Experts of a small language model.
Experts: 256 experts in each of 9 layers, 32 SwiGLU neurons an expert, 4 picks a token, a softmax router.
Training: a variant of Muon for the experts, 512M tokens, 7811 steps.
Below are experts of layer 2 (counted from 0) of a mixture-of-experts language model. Rows are named router (the router's row for the expert), down (a neuron's output weights, with its number) and show model dimensions 0-191. Each number is 500 + 40 x the weight over its row's rms, rounded and kept within 0 to 999. Numbers have three digits each.
Before each expert's rows: a language model's description of what the expert responds to. This comes from a sample of Wikipedia text that the model never trained on.

# expert 5
Word-start pieces like rec, pec, forc, clud before their endings, plus final digits and closing parentheses in numeric tables, such as recently, recalled, 18.2 (−7.7).
router:445442550473553503464492477494493525460532534539589546488554525486511508534550539523466498507473476570458570567499486470560560546486518419528537456553453496488523501465510478539518451508484502530513532458468447495544497474459497434468520450507487448597437486532496432534502488544502455548531431484549528417454486471440489567486493523473557528526562473584421509438508496511547436545521473461454497515493542510469472579552558496494483475466496520581496520510482487531549539464445486482433457454439535465467442518417561497502518565497430507456508518462525520494514469463583542435
down0:409464492560470559442511542544483482525470497515464556520482438459563506456537565494492524456428525425476457581483513519513489497510447466511562492527528442388477523468483417520526507483580480524492485570549462529541499510581417530546457465530497507510493487485503467487547474586480491469470537550460557468486540522489519502460542427524444550479497489499509496403510545464534469543551463547465469440565548431476513410471540510535482482524482524496553493534487543550524516457507446513442494492507489571525521490516482458527494493600478482611491464453478532478497530503452496534
down1:492518479452506544505530526529535526506469529390486540530513496554483530455466548498512468552460558485533503477415490529453491483486462417516472499469546507516523472467531448492438537455584479447440510475500513419547548561487519527584521432507466490492548498491525489486441564507559478432454491423497518442545586559502547576539481459466510527534429551466448507465530481488479523459476537500587525528526545505450545506433425534527608467507457519502458464508541547488545519574465546482527540557426493531460439533499482517524465433468460471510498465505461508486489501561469487551
down2:507443530525466498585485507447543473542541493467489539502505473443523541519496489489515433531480490452573520635492513473566449480451499473419466518443564528522461473434518435503464512539481481417525521530486565431511579504541573473442509425520556459510541542522447512510554579478460533458578462534520503517470504492520524504526489523476489525465470480446487562504535527454515499436464484578435496581564518500515440491487470483530520487495486482534547571487511511462534554462479488499545526513516540433494536470443460503489438411493470429493523529409530446534553489508476533529
down3:561637521464534467533564503558545484538497523516491551495507542515530480497477550515510528467454527568446496539494484560485542570435453510478516469490503496546459463518503528458432492503575505475440491528489448580485425503483473457534462412487582449551512486503505507486522459536556531454507541553513431462493491481545492455546389507471564477479450552493520493471551516479451490487458496474465526450526552533445497486492584507457458448491522580445543552520541449528422456501577449475468478487558537495507436464464467492530526499512515454547534435492474516499533420525466491530
down4:494453522477499560485531477502509518438489538491509461479494459463536569523512447547531493515479543537502480500547490525490465443532470538420535559459501548446488566542474483513493474558494474497541523517476494477476483513512503485538531489530447480480553487469542488533530482545516539441441596515493447507439498484420375460433509445514530503460488488523507513426522462508565510491494481497540558504458419490460503533523512500518524416497476568492467493512618463535449482502531544509483512499540512530508512552463518455456396503440446480483567536592528599550559567470453401550
down5:556484560487421518451394465534460497543508482486559531485459529472524471528448464484514521570461491470472491543506497415444462516448461572474505541513365486490542494527556516510527524495514503575452493522512571461489541504472490522467565565522455530547499529517533523576512521532506506515520386454538493527466487506538466536434506527559438492407518531416465478529464487582516525583465570576521547532538491509494463521523536431458505509500499486480536479496496493461467491452504567463458510484474531489503512478493483504557530431474536476462486428589513474451516420497505519531
down6:455459536552470496540539454481508443515464476421511461442442543539501469491501457537477422463520466535531483479528545487568503473470488404468516538501471610428513466515475491473431511476529528435553479469553508622607554490459446457502525557536421532535433450579437447528496525517567457497506503500484486546498541485502542484513496495585549552511557482549469486476503494439468533469460448482476468503493479540505515509496476453489453547601485501494481522540536536513496470497539463537502498570490451480482524574560540510559525449534466517555470465482442526497513492525433489516
down7:497501573461494559516466568503523454492519488471498447436534518474512497441540513453519516539468538494492521515544492585516461501494458562528494508504491479500548477444481539461497569519542459542495546477559433563534435474481469541592498534596474479572519399454420573483450616487526436471421478541470429476455454464516456543543481484521512505488516514521506492529488539503456455469499442510511538535484487501518542567472469439432456505467440484532499503567556464470517567494462529456415515442499468511477530480561515481517456496477532510500544509472542596534468501448468560506
down8:465537503532461470554454438499543442544546460475548445481452496502496500578506556465528567549557532490447456523449520548472457553514497489461478480535507507486461486466488476583487518524551475502481535533549482523534505496519501576525489397462507527534493505507444467507447515468535505524478535441472525509429409516571501565478567500556529444509516474467552537515514469537448485529506532488494506402445473579545487461481502526507490568488467513515498519434369471522567493485551479537524519493443471449400489490461495510483511525500470578514515477408534516489501488425557539595
down9:517502437474512534474458506568550493481450474472514511451554545515550527419542514476517474509526539502443483461580475520475479464504463503396480445509571590529458521541478455445477449539492475476509544554498465407528495512558532530573525410511531490476571500403517518461451502578509496485488440493490495481517498424522505504460583428519522523540452496526521456560552540527527451591472523456471483565505478485533522453482505384519479519516523504492482435430528518472498550486487600506472499524543555534528507437568490516511488528447465494551520456500492501495475487535436547503

# expert 37
Final pieces of place and unit names, such as shire in Hampshire, ville, ford, York, London, plus division, series, season.
router:534516471493536561484528502514521519495500465448432471507537472471507468494415524534480479493482498548552495490435532467470493498525538463486493528464517532563500509466513441490466541523566486431539457590548527473476497492519546462542451454491550482415412538500497557488536432461438500455549555549425475482541493439514436418543405529448455508529473506510609587487517442529447585529568498529440401445521513425497471481495467508551464448486513499539447445522476537456476507508532518514520475430516514535514496468495474492565502519469488508447506514566529513592504472537485517499
down0:463504507500426534548514514428506463519551491503538446479415479511454394491504498519462486487495459510446468523498465495482505532500479514461521535493504519525473439516484525472522489493506504454554488518499502549549471567438503425502518617455476520541547526563463517514505496522476613468558496510550485547550515559504500583456554564476423460419517472451491479534434511492535521531521453557538502464610435455504447537533469503484459485531507471509603521532482507524439503424491602515494414510417485461576498521438476446558527494517491495517483539506476521466524503455515520524
down1:570525460477503544559436516460414524550467528488511486503431400507505466492456475486481509527424495500516515527460471513481511448460527514434513451553523454642577511522481428470490541503502476508564503441489572478544557536502494479502480565493448478481484479546445423469539533470523480593503468467444504479524559541518520463477452479434459518492542557546571484548520490503559584520443553552537516460519568539482469529472499543476587541497536496507465472429528560519528498535582522521495494532481499519481495444486474470460513494468493506442504496507477417449534470490523466430
down2:450536420470497494502530498501532524506507505456484533505518397534514488530462545488478454503536490484428470514434408461443483442475493494632458491520585490507547483550550496457441528543495546473504511579519501550542480535467566487594497469476542583521492523496526535483509478494564535540408482478518440486538508489450523459493502496443454543470555558506457516541458551475483504532488521484512498471485428537553498539428434455562493471513477495557494559542544491438514548513443452498500438543510448544425498463556485503503501546491496587433436475477524555449526534513527474488
down3:614489531520531481480548527517444599476531475524504605577491500521446459493509539475448503502471483531491499425434540496496445554514503435565559434500512491466484526560506564518503502495489415532548528474442496351497497472533472470489495432512512550451544478463464519468537489506485523496407471536520484527508579540493468514494446561508533484541477485496502513488515527470498523480499502451389560527545446472539507446536506491554490480491530547458452544431477482590489505481472464535528505457480451494471523487459543509461485487547560492545521460474586474525520500542457562443
down4:567468459552522457497449515446497508480525496523439511578490522469538428449531503473501523454475427587471487499512525509584545562527505437413494527504534527498399491452643507464511512476555491495473494537530480460536518528490510473501383435499506533513520507536468511543567501535515439482461560557498497475482547523513486517451426436431540483549450515513492534529568485455535418481450538491448528459442490482538486470583533528475485553520511533434485524484461533417455498489547567538463526470489515436506541473539512489535518503557515555499478547484521480482530499519453481448
down5:454516547510549471499486512579469499511527530513497513500447507558495554506503412532561440525514470469503474535489494504487480460486516517577514496499496530445445469455482527482436417494437570525494513541457471541443492515507455532517464565530447501562490498501440490474453416470507530535525533491536509531546434574489517485504457600495477482372570524459518404500454580523515526466534525563538525587506448502428531555435486457505441486503457471484529515518458418534528545546472521583503519513471539515432552503557496523543490472470419450458449517530497522470502532488549516487
down6:524520455543527487392486461478454512455619496482518511482524486426490476551485564591543483544456441478496415441509539491539496498493420566530479517529506477571514540477511531509535537503394515501570492503585521500522506499456541513530499612446493486450445447539475520554476453527523457517433473504531453509433521503491485447450455535531531450556558515494542518584510496466567560458518515524530522485514485508499488532463477481464477513452462454461483531594499433505457546503498487494564538451476507487540504477490509469476450465490534503438490453493528520550518502412499487589
down7:502544552559505436489554540525545566550466572495498450392434528505519539493500448482454508494497480536560520519519531482541528522488463458483506618521498541513514483416451496534497536549509494516511472528480557471510465457482475471476493574511466438540512519507459462494501555546534466477516510464441456550439456520537560547516526453529543529518490460536442499453505485512477542432513434490502553446448498557566461525494513423453523559575529452433426430498503560446541449483434447538499502487507514545560497368501491492419494475524549493487523539483454488548513473513511517518
down8:455515480553447515537505535441428525466522496514508562494513526502516516559449479555493516556517485484486513460505434526491512457512500484557511450525360490514435533553573527514490440472504534460535466516427547531545554460454545465488520412482460498435517538486497570523487504503437594493499493519468475479611481474485518556473507583472479500469496472510576480468467462541526420553588489508505517502438480539518471511561454487473473463517486574492435509460490429468404547511493427460564532478515548481515537533512507569494530437482537482455469528503513550530532502466465563495
down9:505511543455449512485485595506494514487489503514517541513650449446511520481618508515567491505507515501582458461563479486471482455505464487515509553484513469497501585463552481537518501506479517495494511539498428520462466469512494531567425440523496468549568477447503457507494496449550444451485516512511496484449528479502531494535514435494526457557486479456545492503554463501477431505475513453447488521546509496423506454555530511569511514546455510473469500512425523439458506591484522427409464543463496508501495532510476525556527445546522472539526510558528500462462515531485359578

# expert 36
First three digits of four-digit years in tables, lists and prose, such as 199-5, 200-0, 201-8, 180-6.
router:465464430497525505546481516483520450516501562457567499518502481539438559525455495436553472451486461571483503518468460557449495537466512472544593466512508525535495454557432558450505518539440526573496517491523481480498451490435520513530530514474499475479452497457444451541451543495487500493409498492506536559454615470473477553537516533526536543520527527462555495442507455481504572525526498457433471456466454532505486531506426514595533484517463534584523551547503568452503478532493507488534507483481510476523552414547480464560540496452549500453456501554576441525432596506499509511
down3:471479438530515466499492479457457520500513528539488502510516520451489525559466485433431445480552472521457516479582562413501504486443432528512492437488520583399535492494451631482526538518446502531510579492476572512494508449427559456489460458487534505485528528530547603502523542368488492499455541476527488519479534543472493526505518464433628540477474538583455483519531522558493462505503500489465438514481525515485455497514456523515511477458516481503553462499509538544512482471426499517471475462506517496505498492516453480489519525489464434451547542537532462512572556580520481531
down4:439481557472537549520534515446469505528537512522429510485521511477483412537563441504493498542525475530530539498603440541452481431458516491391446557526464518523508565491531571470519467466533472530507555457469498514491487601452500528535517451415516477516498457494459506498540528446513520505509551516514553526501528521485439498425590515508454419591613496530541492560516546525479486494419524414495469465464537535564491432473473586535517507478516513500486470486500445460484469493565500476489485529495520476483490495446503542536449522448447506426529432515489534496478513515476554488
down5:447600557490459502569565559524500446487516544558546512455517473494543565504550499496510467486527458440497552513542560441568557509499523473437502489533468532481516461443472486596565544514512485538511486480484505534512538517517543459448463494461517492502485525512476526430546512437447464496457503467491489392506491521491467577492518526483538529518478488498493422497457518483537523452521518424525548507538486570477416456500553571449514545494476487540458466471530470460501470406461454515541496504505495529510471519483455456514490485504454499584465560450428448512527435650502486468
down6:488386549512466527400453519440532503478559492521505488548527564452514561516572516514509514496530526443545464484539492480471481473494526425468496450481525476571517490491509468462419506509468560557453477536466461479555471512514585492466530532458488522494560541553528474494549530530465457497499537440449520453498504523538450464479500514499530492438496602564482447459534453442443575515567490498462461431504454424565557527536578516490440480570488499527479556526460500539560504469476521402499526521484515544489532493458515520513451509505531486552483517429458584524459511518478473438
down7:513546482529431530462478490461469536506541539481507464564473489487545550459481502513514505440506495545456551397587592534495498443461464501478555491566487494464553600558547507461500487538531537500460504493483478490490511516481484458507547494515585485505379529496469453493478501557521489614504513484545557478533509515509449577496533593547437479502539464523446464508491463570542516459452546514553438528474488488468484555492502490528541524490498549492437532469495547442491451400460473475451575496515486433520509547490481532491499458466446468487469479533463516451529417431551485485
down8:511418464489474585526450443485569511513548578543572511518468533499548531481552516518537532565495497517477424491468496501525439442500509509476543485446493521570497550476529533552488447542512598448482458509426502431474488487538512479521472494516434501403435510540420439498523521479413532553441541452444467509428487473456523481508498468462498551531457545512484490519489453521485522489453551548494493456551516527428476535497452536541444471544444471575505527443563500545558478444494525484517481587512486544552479483486507541489549514532574513568498442479479561523451499464509474489
down9:508530454524458572516466484528523423459550562510544538519552474457505541468469548601505522464500520480431483434551496539445453468424571429497571400515501488446436504446513591530551484504517507512543497514576430533498506505522524436504516485471542497433485436450435577541509462519459533472566486478533570554519463507512460515502546567509480536533521457546504498516485470483487563514490522513474452493523470454564543542496421577496493502479434500531418459595493532467505536460498482590522488478490530438485519496463503514491507522468464457472436501509533445466464497514506531494
down10:469452499443539471506517437456528482518447501539471470522530522496480485472452514538509516495523487517418482438559472436472466488564471549502475452486448502540558515454524461472528529449490478453545533470506486499464455524578524451496504486443481470557576560512439517568467516466611517511531530493515472489471492548538480522451589517449517447472516572473544535513468493553492494452523419539484434525454571462579539509421544532504483449556512477519493519559426476496487570477456416536509456480472530506524524507548481490558528548503484416468589588480492524453553477524469573501
down11:546542523506475522529501465386531457553547484446330443503504451513518560535480483494566531515541450442488530506508508494445483527437502477503488495473377461525525515546510472468456486480509540592498422470490527504525506550518558469439506481509487556517532486508534475480480469535457522494508463446477533395494495489529540501501481468482465491531535456581511561526500469482465499497554521520489502507450525489498550464466562443454527481506528540480528507504487519500421490506539537559546503449502520584555391535499488514514473400482584575517547517542473546543473490506498529471
down12:497491519479465444466510543537445534523466590465498499579494489448467548544507548533535547458460530486451467534492466437478473464486565537435444485513482481519513520503569492455481488490520508497492479451590498513480551493441534520508560508455499535545432541478527505488498500520552439463460483476462549456481525545524521449489527497433610509433560468457563441514546485432560506529526520471442430562487470530574455492472504480527493538493540478514561424499386489580447451564465502505512491521514514523509513449523467498489487541479471509591491468464531485492578523523509406592